From a checkpoint of a small mixture-of-experts model trained on Wikipedia: 14 layers, a variant of SOAP for the experts.
Below are experts of layer 4 (counted from 0) of a mixture-of-experts language model. Rows are named gate (a neuron's input weights, with its number), up (a neuron's input weights, with its number), down (a neuron's output weights, with its number) and show model dimensions 0-127. Each number is 500 + 50 x the weight over its row's rms, rounded and kept within 0 to 999. Numbers have three digits each.
Before each expert's rows: "comes after" lists some tokens at least twice as common just before its tokens as in all text; "comes before" lists some tokens at least twice as common just after its tokens as in all text. This comes from a sample of Wikipedia text that the model never trained on. Tokens count by the router's weight.

# expert 60
comes after: "==", "-", "|", "\n\n", " |\n", "Personal"
comes before: ":", "==\n", "\n", "==\n\n", " ==\n", " also"
gate0:431519544517406519416477426370459545573429558421537569464504566529450407496435601415475421524475550547569548485517493475574518509532542537435571454521522489472569482513606591485610529496486519470497548464451501499483550481462416533524486472537530464416553493443427614474452541454500549543527520515430535525482452519542556550509477504557518524419512530476515550583484425506449503509569
up0:551570564410485508494545477500539457350538510485498497480474446548504559477432456544401547496575517566411471469437467527500531497511524426600503508547399476525583470418482599521503535471574509559541536510542490537407439552515501434389533517428470473487466519472557391420487513544569486482504495486474542388566517546397476509549486534502536521488438406465510451484479514497445425447487
down0:497471473437459514494507552495523507551544464460475525505609588571449543507459531576459461472451566574503462443474463544457473389489446654513478568534384521566380512543437524585462477496459497478489617467528598420558468490427442425429518555508540520429511489576507519467486523602502404479528545556487524378525476517532499476456471503512537496513532509456529507476469502527429483472440
gate1:458575412502460531423451522563467506450544497476432422470480447495456490495480565509531555399470539374451540552456580477463404551569524493519504513474515409535454545497462471520538591507391556517490501577483554497538539525420489475549482377519496476530524425474512523500501412496497594460503551538464481544405485615511488573495571505502436529488563519439475579571447410448489567462531
up1:537430512542441499493532567444469510458511465475577507399484545565512576478416501466497603422563496496470453438428637465554549578538536462518486450490372580516492537535571486434494628463496464521553508523441554538540426573518492523425587507563513551465450506563485463545582494508441412526492447541513596442466501475484542464516491448465472457562498475460557476414480548475490526432461
down1:458508585442485509500496488520558524577417549472443460518519533569525676414499588525460434531549442491576534475524472546456563564558584477547499515488471506589567589509534420478469462467492572544536532506566587568493386529528442549548559524446558431429548510577522555520448535590439513499495445532484485612524482505558525472510519504459549429444511571469550516511553465519524475475510
gate2:413476498555445526505528485577520486621429523503474458518507539563554471500561585539472440552450473438479605400555544554525460573509507505486538536343502497479553522514440528504434457562495457536434502554573387499529421583491558483474467469461412487503481491492564531585548472422467508461575560498540538577515544463511429519477533448516464608487430486570569464490517474538544460539560
up2:534453498546540534508496479489487510518488384517484572576490547539490595504477522528509511492542439474511467446465426603506481580496530502455489536506471578458559583442490554550602520601464577408543574483426455561524580516512573487418597546501496508467454517572522490473455556358574504462564456520471535622454510542411501500449497491484563551539516554460584448481509597479507459487463
down2:626500481454547548493587559503511495526420490447508521465488564475434453420490538507550553464574435490536421569461490525452539562497557463519505411416462494515515533396531485457517524392435516419486499519477552523490625499537411511500442429453475486461441451593514490429501487484546504427493519468486551509522585569515398545564508403461593461564480552467440551570543477508564474463451
gate3:494510466470591453514589480518535485523473400488493464520515498466461512530546543529440547467587526489417583442534432589479466458446599491497414534465545499589406493441556486555484498586557577451564409551514542483464516549575518567535549427495541551509393474408441562499545415543470532475479464487554612493537505489477444469521542513536489551603512509455470488482371490505562519468542
up3:475537547513407622534468472445484529485539526562564577451474466561539446525453567548463441489511521553523394519527572430548544540539451462537599349544460570465529502431505507478512491542510430486352590501480516499535455481432471463439476506546499550422520508498512451453495515466576374506482551456477474507495550505450560520500497480445507549475436491529465453388568554586523533560483
down3:516551505475502481519509517510396498502455496472500496429550496453539540455502497526495465556514520536544428541602510504507418436481466492480430592537461489568604530476428412432424451470517498499458536518434469404501536500419493450468526464503407472494585524465509452457472459515569493472464413539396426523513471516494586533532392540386513370490568486459437486525478523481377544406570
gate4:471492502537581503588436412592519468529497476570480438465499469557555547466526483513466579502433396532535451542543506572528473549570494542446479508419498489501508532523445468431424508471607457496542472526487431512571443616452447427533530448504498458527425563514610520492491513490492471485546558419606557528584614546551483374531504468522536437468536543525526511495489567421574486535507
up4:565598481584493500468478546463470536497448539419509541444443530406456466518510442550474488544512526546503495445468534441472541362453532470523596487549503544478447491502573526579545457472481534514470398509437570512423585416501544596509512565536416528463579423510438442459495545516529497442457480508417452496396483528441555504489353532532539532582492446506443445442495464564491538496505
down4:466497461508477500549476430567488513493500458491539519443497446538443508469474395556509473478541512549517531606571441566480492497428558441538525439488418565508543482493500586565573423452467517492429496482473587477500505570514542499508585593548496466563425576491459474420443537507568517557535532475580435440494480466483532637506399499520474520532453391433456567466514430442405543595468
gate5:562502492429501559512468519466600471562499440429520434532428517435522485433481537521530438433450518521426507521510494515441516545499549524460421540505549501458477505441501506450483469575460466377460520478430540517555483515435487431483581492455432469420498533530555501494560508574574407583449484436459640507471465506459479502550479506483479452543442540606531493489589407504538628599574
up5:465504478578539543498496464524446471486442512454511576365547462500444541528432497520506466532505386488448397522478588544508488530541513490455423470465500563454499472505552488623451509417519557520554484536493517504518409446476495496524509503491545604482587494464434526487550585471530551371499554498569486501493500505577498489473475574606414455510485531420515510442507566372429455453598
down5:507515440536514451529475482528515469537493409462434491538505534579498433470474522482479448453540449443482442494520487380498512441461612585460505469520561487645454533464471438463489486552511497517407502422407412500610467417555550404496586492508574541531531520541515564448466525567513526482522525522586482535617480546461454560485411547513463559505595493547491554457531434543490424520465
gate6:457528410435547495514477461512510460444527504506498577520392559420543402467493447460508465399472455555482439490456541491512568481487504537504490610416526465413490512516568495481504431576514458424487475530433440488367504415446532473511475568535479555570481528478489496532589529523449511456416501469499483552533480509607498415580544528603505549501525516549477546606487415538437449581459
up6:572555411459547550541499524437492522431542523425570647517529601443479421497428471505487508487436476626516431511562485470562579548426447469516532578445532525530498502459491451504485552498427547387507478521471492572509535485450474512489569572512530521544466540454556458499578471570422524506556546452529551427560554457538483406504490423546588428488525441562483551470474480552488478561537
down6:484473490431417470499546489508453485556520543462501450488465467518466552486426445438483579373599420542582481510503445464498568494508577481438513478514441511488516496554495540475569464486444528477449470596520554413407448546491549624534554554520414529497521483515517429570396466484587523576469469517417461557505592627538455503430552472482477548475508532556478430527509465604470510490516
gate7:474512515491470585548523517538597467511542447470565407526591481501471470527486517469452541417522507479524503572455475515517523509459467516497504472663507488574524622582470513465504475594503503480499507540394532479441402479443482410541455505519497525456486521435522562492538537404516569588532530525590538447576538451489447513491624617542582484466510484506513534526508390510430467437479
up7:505468485609387619521562476510635492541536454468551397499511403438497529530493492472550580507494539519539470540455472520463498522464532494549493535553497556516529577556562493479492479531514442464573443406435508517473383523429476466550511525512561455457494458509501521492502412384460506534508509535565515549539452497449460499545455575496630582516457418542528451472500437478486436439605
down7:554447538535426538401465502594503566485501376494553504553493533458499472557454523508501553546533537499505446503465420517497526450485503483443539475572513537416426493525464558426436482487522511587465490493431445455445482420511589528565562441554547469451482552577491475511557581430519542574546502557426489411476489547470488406581543480523520564384417483582463519497599496570422475466477
gate8:522413538568470484631496524470435488455440606518561415530550465487539452435491562600453488578493521507468462487514428454582466487441564498461465452578541473553509516396484509520421547541482411411526491474537485493470541395539529465537577515491496445545475501524468524449542494568555543501456568517489522527573549418512430515435486439460436479525556373472554460526497541583457551499419
up8:544483551499531446431521427444471457514477481505394409563423488477516567591482506456453465574566417513585513529486446556410553493528437480499522513461513539565542481536519407587561459431498505529499507544453507489547388593490464477486457475531554530452474467633561492538511440498445443557565574537470423508549439468498472551576459502496451551578435550502448475441507540399464498557439
down8:576499506523503466535427532543476471576517481592527453515450464515521544509511557488535582607523466569633530550432467374518508534493499529490453497559444523453450586424537566602477384489464442464477499550451454524494415476547502482566523374480490517458546514475509512502481494494490424540468512455478521490475544433399407401516588511437485487490551433536469508576579568502533514556561
gate9:489400558448533484575508593507542475513462564528502525470534476452513574478544478430506563519531502573514500488447465561481471486440415519593486382503452496378544564435563529515560590454477538495432405509395461429460483517440484485525472523528482410534438517499492489536501472546503411464480559468417458582571564485524593432484493442461556531474515571437500518501519433642527486526488
up9:491576404467488506563475575497558503519452454517443522519464600530465448469477497517506456476518463530562523495503448606488485542512627438444474552549517408544536512465474451528460552505491499439498528462477527474542417459512474424587448490518523555567450405525557454433514587518498550532468567462494513542566481471450489448568503443505559589382482467432580653487469444448564498528406
down9:475509472449468528509458557480491515541426544572516516382493615518486448435520573426586527525540493548523376549606616571512410482436516596440486504514530518494553498543481480527523510491514512478474453482515477458606402561521613516597475462587497522663479413529518496486533502508491469456592540426460449473467514465447505473516448551492533432473512528509506492529524524531475535447476
gate10:513485428408475541401502435509542570546483521407563419456485517506429551491603470480435428515440515543528486443599508510574420505513496515512511473512533440441505571560517569456489494458548531503531515551485511494486522487489479408546513405529540421465499616480419549468491476588498392431472541512552456541505544419408432534529490437550491460463524513463444534435435382589486531477542
up10:523449525484413544471436527603550427579461587407504425437483462471522536436484507510602502587548590591605490428500439546530479541529460534527529482513537494470468534513507489508512518570503459502638496491542445479494538370542411496494460463568546412606511553467490574527491528495461431553509539601563448578553523489445471464475503449514486539536531455435539518447462530514435507501522
down10:595455525476498395452506479472503486575511457520500498546517463560422438464542535411525414449525493553423481539550629396419566521429554592485433469489578555476519524486523521462445561544548477443544539504529498422534587560443470521437459523420533558565533503478464495543494471473549522479471517493514499476505437601514514540518591563433418446579518477529462545404478416495479449540578

# expert 14
comes after: " the", " his", "'s", " a", " her", " The"
comes before: " of", ",", "'s", " in", " and", "."
gate0:440520633466558610422485531509504430505528475435428461524516457544515480477528580475460504436508453536579550568565463525510523504496508562590530472512475413400480511499531460482622444499508520478446565516469444415475437473486530541476556559392547433609510469494473444445497511493544405498502545544505492444416456466535495601525425584493571480571452558559552508521542482478442513444548
up0:510454423550489413597556509517538513457474488527552547470511501498509490492532419555506483557495516458416452402446494480509461557552526405399403549543416583577528558495494556553428500501501518522467450456530569617479568522560486464579422455539436589498499528495527492545457509553468622535477493486490500472561544511461527440453565406532390518410521496441454486451456499467574541562481
down0:543509519557496433506452524612529531425533490512438513473504437536509460487494513507613522527479500499485465504496580483449473447446378537558440523470543532482465473545484457606428474453437524534522486479609498422479517474554501519518487504436522527513423403573535486470489535444604410478492498482436548579521526571440550547422442475502562573559515608452539387592494500459556414541571
gate1:451462485385500504464477613510586465575530479513494451472502562499516424468555475510588411418549576424516498480531472545505460403519550487451511523527511512493518445480452460537487524511496520534428478426345538545504509544592498437602546462430377482465457451446512510477481489538453493448508450393505483486516514474435544414470454480492437435399469519473505502474345502489459487507474
up1:492447460598435552484456412541465502383535464492558537513449409466542582573551468578455469535431504544519525500474589492513508521443487568490536394466467544549528571491516609481538637478555516405507472545545574504531457502475468426485483529528534560412514497530576484540447541536456478530514542487558529451448495534552450536556529576506536456520515519523449488583653498426541552518509
down1:487539440480518595495464458493510538425400476462457495552412495505520571470483515452418525543534425497435504533531454444395518566495444580420556503518502509522440476519441518520541495516584507510522451400541465452486346426502438554495521449489583433476414582514457604492440433563470491471464411524486529537503482504601444515523492507532512437488520494491472429545634473431549460480466
gate2:550377448519420469433585581451544477436534509629530479509619456428528464444449422479514487459483513412510472486462481584470540485458535528536507523492546466452541563468571472554428485544468506537452535552429440470483467559553515516522569513480516528572498613470573542496498512460407496531470496440558456382477612416535546518563516533501478468445487477537520505549465498411480542520410
up2:485490526541511367438447519391516501483562533489624432489529579528436494383448523438529537488531454503505486573453489507494545506541447409528521523524515534497404483532479478535429535443526490616550539472483514549501479410495457476517515497486581587527532523598496562584370450533502486512512450461508490474475543596470495566518515449554542599408502493542556550587429553456505511561511
down2:489456566365541364539472527455473486480524461398526526401500519560562441468604621566531476478556527484422563558410516448495474470514519463529540499512559569494515525487446405523517476467457517544496535459552428498479517429469472384453508495535474464469481533480571484462465558457502489471485540440434540508486575487411488530577535476507479522457346506497570520522485517528499401527577
gate3:578486497512530443509391392540545441375571458550469489513492472481494490495505496522443453448464513580477549438525516489573488578540482510551412419438511540498480628497540509515562535508585481482511526511494505494438531421593500501513484444494551528542530519581448488514479524511416526508416464501505558469529579427480577530431500500543525446438392450487481464640497529516548628525583
up3:481502497599505545464480503492561559459541509571511503483599569494501437540407519541476574493464558527498522486530470457549464448435502494432524427496564442435545401539461516550389601615464415523513539411466531493530405480461370429501475583544507436513577505491544504577478490560526438567592446459474489528440545439497463467508423458537565458453539476555441460442470504520545487488526
down3:462559553560515423529513501392484520549505565520671469477496508535518488459547518547489465523508496484552476541542565514478466462527474589462479440630468497490522537562518511463506524502622494558536451515576392513600526574509503494493496498431565569560514458511455459479496508546445566496514454522524600379424511482413544515484413489466567530475567516516528523425434496608411502465518
gate4:551497498451562483416494511595489507448496582538513542493595546521563662528551428474494497522498449395507557530449475482515523486475523502506487524569518534454428518546525517521531565579392494466518505475450439439579557461415504506540482479552601476537513479557543552553530549489488533516429453542536510378490499515500473517508493461574532543511415483429474390458557414380549518401486
up4:554523462492493542511532507539593485467468497522541545486525465463591623555500348534520533582518512467462554533435542529512525556537542536491480489537492503459442491630570473518459598476392454486513530487414461462599476511449529475509491560560563472528435440549487551511497525497549513565481458460547534411540523470456485491497544456513529533530469519414373364382493470449536472439464
down4:456583474485512526399490523486448545591454487524505476577552466502465472524535519422545476511562511532482475446507461432530562591534457592555477517572484498458500530542513541509500486636564510367585524482476475518516573512496563545533422513539518513488465546501462466473654462528439523477477446409536521462527545591572575430522445505537539476418530518492466517494582501399569487483378
gate5:524453558505496511495469487550553455456477444518543442524522527501461461540476494515502556389479501475496552504549505532422554494438580475531476412513548479531435538544435475578478498521487439509522532498531501461476479528456525524587506553502549473313494577448506469544493586442540504564564550430501405595380569495518472550436555446509444480464474601524426558437436484472527358552462
up5:445462421501498494536541466423476543512516504494501509453545484507511553421477533508497463610517490549528450494384514527630464484579397531481533561527449514522567440477609518421470524472459559512461499436461477525530497489575514465458497424515463552637479423520514523490460392566468479498451445549500584452618442535475557457550458525517543474516551433461580501580606492538486594481526
down5:465422547502525487552405543526484439409538498496531501373539499499430486626476453495544537487518514456431496595481429483463528474546474383425588505392541436480517514488514432521455555468415479539423478542484509481477514464596524376420443469553483488476475537509465455492474515399549483441537458434504448469424502502504393540462551534548447528493529452525502491443577459516413493441536
gate6:481514431476537488449463533458512500486533564545378565392408454515449518543438614489528584521486445541462398524572417543465515507492543548437553543519445556531410420536499513490523440523435537420422507482456499486545528555427484512479505467467545450506404453566538531496499541454484502407492598455487504496366451551592467558460466534525579480432523466452509458464526500590496553517479
up6:489537541439486532485509504469555529509451527551431500385523529467430474603486548533523594592539488615447443454537438523465526526540491542458564486491515441469458570573523595528489499449502490417411549592503477457563544550489476488443498485429616431498450418512466502449449502500527432452536590484510571509450525483557519548527539471457521504494470364370460496415524560554533500542500
down6:583505533412518399472534539579471502451518496515486493520501543542516512562469421552572479474540563519469511499563477501503547472500519429422545511474490502492478519554388446497498588527466544484506493437535433524479586534503581506485537432516507513535524461494509515541569568451575466444521604412380613446425494549537491468516514498568561537459544517353405520455532490434542381516415
gate7:539429504626489519450533549472471517339572510446510532547420472477547496523586448512441511464578477526525519464502585479477537398496499420553431466451584497389483505556471648424459474555418529469510546492509560483528563524500532529500469516559479510510452572522472513486565463483520415456541595482477610491491531509487469439463499506527546509567437574476462546496494401533568475539482
up7:472466529402522403518444509474573520600459435526566462421488562482498534575401489530527484593415560492478462544466312616513441506559462540536570554502467464536537471520547497511483523459500516535498553539544399463550525482532443463525518572483486444506503426489603536434506473546532563543472491457516484500539449464509488531530451476406527508453442463593432487530539533404473568483521
down7:471526506507563460554421540583568539581505433472424407403560473559485604550425599559540465537481542447470557504485444531502472451559476477443485580508450483509565585496483535465537431445491560486509443522540517489514537466552510448550556467525468419479528511571480585504476558523529488537512472528458468354590560498520548452472458513544479415601459502563551442575531562463492540551568
gate8:523405351466455536587538524542495436525436578511499430470491530469528510470518554507601482484456577494510522488482566532526430467378513495610530527437438598530511500474568523508557578523486484508598533471513550422428532504567523448511445474427504515490578492580532506529566427455485529456578542526507485531537460563514452470512547453426508513382497412531440568534572503467521448433511
up8:485490437425510438479519460484524533395474567495479443444579493449516490491585578438533499452500545504553569473544563518546492485470478532550448560556381527540487510525534548490491508484487577441565535582456537536492512478552478539541442389384424519470473461538501471522499419422466514400535514585552483486546536575488405502579394518519483498473429426603550628552529497497492491451500
down8:506553499474425427403488528413635426538525485491427465491488518576455563403495458454485525478521449469478561500477565513461510490556484603504476491473511512427580434457568548473476477434581566500553517530532436463588527545522493655495443457499456543472486563509535554527439522560480592496558459474566464481508444471490508550556431453496475488541366463473577450566540525518481446481568
gate9:595486434533488468549490508538537535488522440481560414482509489548605452429492590582491524492446566473490472561523574492520527483510521498477443525499638542375567574506482527520500567501491569481448502425492411576492553465550488470463568511384506484509492539487479449501528426512463556477511429463487494390468602549399487512455528516554487537450459547501503499531441599497421614448448
up9:473501513492519570468552483509488508513501596485386583489575535532460628561558501421458491474604456444521574422469466499448469450454538487492527511511405493534457469475542379466496474550453425486549503528506582406503482478475485506499461517611485591518494420508533535480435536501535493498521549595553532515507405476522498457570486476382534426456604485500475509481528364523532425528514
down9:507569472565484534495500454483546472439464493373419548505477560540482514530524531448538418576534487492495546508516493450476616526406469495518582476447547494476486454497524510519498616454577423449490483522523611486452516418450480493512543464532440545583515502614496576529525512583548504466557427519489400478471453505538449483459498491521498433537537514467409405500671564430495500477453
gate10:565459482559536448487404511512486593465645497563512535516604480459492559510517443523454482488455450655453488474608503511440516484412433500364569501566618569538531530467499480554468466524544567485548466523548506581404515550500438478450566547460555470465495519494622554504522555444499468439495485499464540577522495529463469504415484481494470502519504483494494438477536517585526461477471
up10:421529526478600556436508411604450510517640556445438520445453570577494446454478521536453505509436478451574528550469466511523507522422507548468551410436504501508424445544444510442445513540486457522394483509429519472460478492476498463512480402522545393453472538418415431472463482468521426485542526547536474434521463543560460471524461490544451487451561580519469480493383508480519403532439
down10:621316520497543582471479450597438548459555534450550482547471461488531526494506426506494474481572509519609532492531515546449478498482594467587463431338598509530529533539478448572542531523559508464453487521561495562419536492483556460528449521522546532477441468537470490458456450465466483530493453488496495486531444543526504617582563532454510530584541516514489424541503492445516459570524

# expert 53
comes after: " the", " same", " a", " first", " this", " that"
comes before: " of", ",", ".", " to", " in", ".\n\n"
gate0:470528545538539559511506591506529430555487419502458495440518534526501496515476533470491441575479411443405458443491397418475473530596481475422499494593479548513437429516492539499479430422391460428450440514512514579493518579499557538466566568499444490481537432455522513577533435525471479503538520459413511426605509472467506460501469474400429502520588439498437501408458527559553557574551
up0:571525597528514549569539553464477451544449517504465497441519493516493528490472558495519489604526445520381565450467457475481451472599485569409510451524620515527497496472563546522572484453386446411406406489489466553427570429486530500535570461500517469504544404514573432480529453549514552465520409519433491495521526508488466433501490555490532459554526526585430493437475396550509489596490
down0:438525535516501526491383534487560471495456479478561470508504445461528456456486470496455500537527592535483504561416437574481493506476510526582462441507514471445563547521516628518541463582449488532500429598477607488493662562455606474517519421566521475462524490534616466517594454513480548463475386438506490407546448539543417487556512503503453493475427509514499530446530500562493455487578
gate1:405434362452575529477517448500455567523560579505571412582584526529488599568526488496483474553477503526484557467540555491533546612478550481463448502477425488410462444469472507494598498486500485495422538546440529547539510537526466522464446532492493508461493455498522486502539461421498578491485464503467465448396443591547441528508535530523546490575473353450443456574552479445492406465451
up1:507498624482460545469432561457568437461434417438486509439464486494532466443539556513483515522512450582441519481500443421457455518424430562592427499496499454483460484521523474532334448411563578444563550448525501455470422461512476469553514479450525519484525517490476493432539490533526478533507574491600521548606554543463599531422485455460390490458501463521495513602508553458486531516566
down1:476414535476506457472446569507608554473533466597357484504412523486476428519415545529486426526507446552562486471510559492457427494473443552583471484505494447593480549550572461495492535530553529461482546496497520485528381475488506571444521457525534564585471602469370573531555503507490602514535434537497543488521469526414472524475551545508507569469497466478440481581426559543520446431526
gate2:455473503528481448442547433416441507487398505489500515496392426476386517519476455447462470425445472501487562420545573490498541491477506535570574516526521518503520458419409421345633536527443464475469565491466473469499519457475488491533448485446459536501496414469535370536497506526539497502459522498433394531482494566458530426550446570570472500452433484561512424554453491435521477462520
up2:336535575485530413459398530542462454562566483524506456503533468525570450489489537529536517561558462467487460437524538494432453562468447519523514581485469485529433532598509477493525472513534570541447610457516539448483517504536438491540464394533483495426444476437486536482529523535452398589560564501545538547465542461431577397427473529508499545493525557571548501478456510591457451498389
down2:505387500505527468534551420464481478518406491486586471521460433546515422418489539485547538509487559560550498510497474465437559453466512530490491529550468461463493630484527555488553431562515504480553499481528508439415426482490421376490486471551471506513483522492532545419480515563565359610489569498587512469487530492485403517512481537509475508576558522571459512549616375559448513485442
gate3:495489534506475484484487545505477505526488496546467549472479510451420387522377512420428387531422488574533515500574439470528524492488517490464520442580484583462509458450531473520456404534510455580507377440526542459452542452437511573552638583394557554548601549501565514487481485614528520448520530503477585514463515521494506524562459548445475488477476484524595469506473498470413535477433
up3:511472470507503460508573468475367542509486564483562603516441437530407512565540490483535543478495466448562585513500523523490501476479494433532562547481452459408587548526476384461486464492508512424549557558517482536507467535448447541482436486582407445497480436573459444475521590403612535468457513511533529507470564534501530545502550617489487581545506514556480423413431572438467560456528
down3:555609540418460476526516529557530540531556529471472444474574585560447461479558460510507470432546385513492481480496612523506433451553490453571493493491542466585550539517555481473524513520474496401490539494461534517528529375579523468548427503462443383541406536467425505514553607479472584458451535529543435537462396477551481468517442447440488481455513514545442432533526568455442466493569
gate4:435480518494535449473525419544483572450497397453536485537535547454522567586481579503515556511538414548493509452505579432444615536539494498507528539495430535504556564456472452419369472524477547555508454505424551532585552422433591595570534570491517553501440545482512421489473500451513568491506593481522505499512535417522539378471455475528490456500457480468536492486446559513578565500586
up4:498522483480602520428512488564486502506518568531540525541448457482516474519586453544551525518467549588456513544424469564483558423519508425558461470419506585483534516579533484542445519489520394476528506574492516451433481525528419441569510522506439605537494538474588584425488514553424499556433465459481390510527478611442512542468533558488507428572506460510511475380546554427474401433508
down4:501536511420506563488509558587528506602557531434548539475482421448437471601477513454542556540512483503480550559451507500521513494432505448531609533514447516526526524547463519510510453486475421503476525466518472422478483446569491575532467520438506370565550550406513541420509487626505454542518521596449510524526500556409493586471404574496440453566570481503521518464469451499658541500482
gate5:398507559326517476468504399435435445567403540498516493456470460463451465480479486468465548539562554490518475458524464526428518500464499508462432499389512435450435455446529562470436415505552525459492556570410522502462433552533536502529503447535534444473520451500454518480414583527472495543558610578522527483536526546437462499515498440539533444421427513542484451533526379489565558510464
up5:477530523321495506491459432375459446545407537537498432435448486458509447522488506464494545525504489537458525493575425489404542525488392519583447536455504437434528593516547606485460506429568517441546521508415544471514435586543488533548541523512438430452499419469471524527497561536464476506531513523463509441502564523461418539495534485516519375423509495549517489527435472465588506460539
down5:501438617532550521430508438424522573528501501560483520602536531531478500426551595522492559447499584518479504499489616511483556565460559432525465467506474544533448550591522489479612547548534560431490533568523568516527576524533445517537486470441549494517490455545597431466515574612432446521418537465495468475510492458393509446572514466458491431494507475505477439545455527615466508421514
gate6:429570511497511554538509380476470594542456625527538430442442510549491484496518489447551526525482458544421429450567435406462492491525476445501544453476506535519523433402545421435473430443520475415435407447540585587476493538386554487452490564482502513424555520517494427490611505502481501414509458516425436492520580470456552443608518510440476511452449493447499508487481513521486500511503
up6:440521474544545525535478413485391587542401617546517452443448474533422446534531535506552559546508507523445420477551483418521522531487500454527569501506489462509476415397551370424476452470541493452418478494514560555524520529408497500491404505437460486408520475482501373490546515447515469401438517567428493498540528535451583441552542522442497555476505476416503478487494478483442536557503
down6:537458484532473531431555551449498477550523510503437460490569523475544542480592524588436522490469536556536477480506570568434571458494509449591526504485471451548477436500514522560528536499563513362463392507467517542566564485520577500474477426517525537452529479573558456583538453452390515483548545451562511390444458562479481487530597442536593474465436459499582546498514519654453483477477
gate7:463512498545512531490509636463498509473366520431448492497480465473434503560534528445440456426522487487521483445437373476500493502563520522507529465546480513433495474614497566477515577499583522453452611490529457510525485460513546496536551461512465410471569505501556540407618499532452504388503419422463498524554579523467436490456524505605530526485604456522470588502485539489528495400443
up7:466485466551494505452504589467475530505391543457454432422420451437407465544545539506444428349559474541470482474521418565525487500541512578493454480482459482451522483525503541471509548459585504464473595478468465475464506467513560481491571472542459386506557515499549462484582584450520490416468440381488462543553533452504480527396486492596521471549539464538515530473492436497505445377417
down7:491586488518521546490491500402494523476465473438483382475515534482532423571436509504453498520558491468432542555442483419513529563553468497490429384472495562563441451539542534550405500494556576500587409424464423540474511518444487508496594504501462409433517531472457475564612488512479515519419418431502582552534572457622452502500445534520501558512460438551465516437551530540514429471474
gate8:428508400496583560470471550430490455518487513519505493546574501530481551481597503528454480639481528480528494452521495538543516470495465424389471491440522555570525496436485545463556431504451475515531490452412462623494489393554562419470478444574424463485512536459527378525438570568447518376518436518481421570484435510471484500540565575523553514511511468466541422517460552474523493448497
up8:461566525580547529501500434505553491542475425519495498512488361627521581431463513523520508607521455434453418464436465510508476491524439511520472566615489521468494583556520455483379516541430536413519424459568519498463540459427466430535457433523542454429526438526513534468583512533572514548493528464497435511603580444522460474477469450493552504462565500464423528569437532560489502480446
down8:461535612445482551460408563543569445471485481479528474439399412471450590451453488447448528496418472549487520465533524490489419532439584386473536559489474477421538540526487538489535402550488545491539506516572546494406365420540469542520451548524538531547514435579490483464451499424493596532498511512543506660514518555542524452486513503483494506524531550461513419485493468537524562564500
gate9:487541354540530495490455527452547466489527508631476487568527471400431515462456492488460584474525515555440513557447616447473487456467558475602465506458481479567487436468471371451455594491506514521521543527484505540429476501529515449452453607479485461484539606582516586529570585512486502462458596537510491487411431572489500542514431455506507522533551542506476469555519564484514496547412
up9:435502446437656549588528430501424486531406546516419485445475522524467502572578510490523495505510525507554491510470476556507455485520496597420522476464627475553534534444467553424548462507476454453380521528532448463540523527543538515556553416465535433480400497544454432532446560478503371431515489453464545520480507461516468525431546525500483457465434412417473508447497531427523545446456
down9:464495499557491450484537466506469453504543560500512523471486565494514462510535519498558406470490560481515483489534505561511541525455455630414607464475495507530513597518461480508458436562416576525449489467467557476547514540488479457485464480477577446487481541498538394372524486562500476579537500455493405392572560468431524447553521426485576495597384462437486449504469577372488448426481
gate10:496465494709536477500472539528481523518461451517527510495537505482574475551496549521439466461515493512460502528519530501506567457452503492494503530569515480474438551518473685505592524550545477521435493460584466475447558524559455472484494468556414412535500536518451583540529473523468579438439516478545502506532473524579498544460432452357573609458418474491439532550596498525531505518550
up10:533443388625512505504445484482649548465509559549488439482495553539602526517474552487495471486472571565502532530524584492515572498539479499524487452499535542493407497417519588550511458547519452541465410462641427501520571520491402491431440550513387470467508521528476605524397495482441493474488569520551556472550489522526471545467480418432499563477451485511520450588538492537501516505457
down10:494507525487528447428508452493512502498500535539558495545566435521496533552577557513502454460403462487532430531505550472468585528424486410497537542498420512536480554506379520468443481631498490497451424475468557451563528540566483449525515555486543424651500453446439554463495475524446509488490560622490482433474467484462548535459424421500445453493451594562503429511530441563465623545479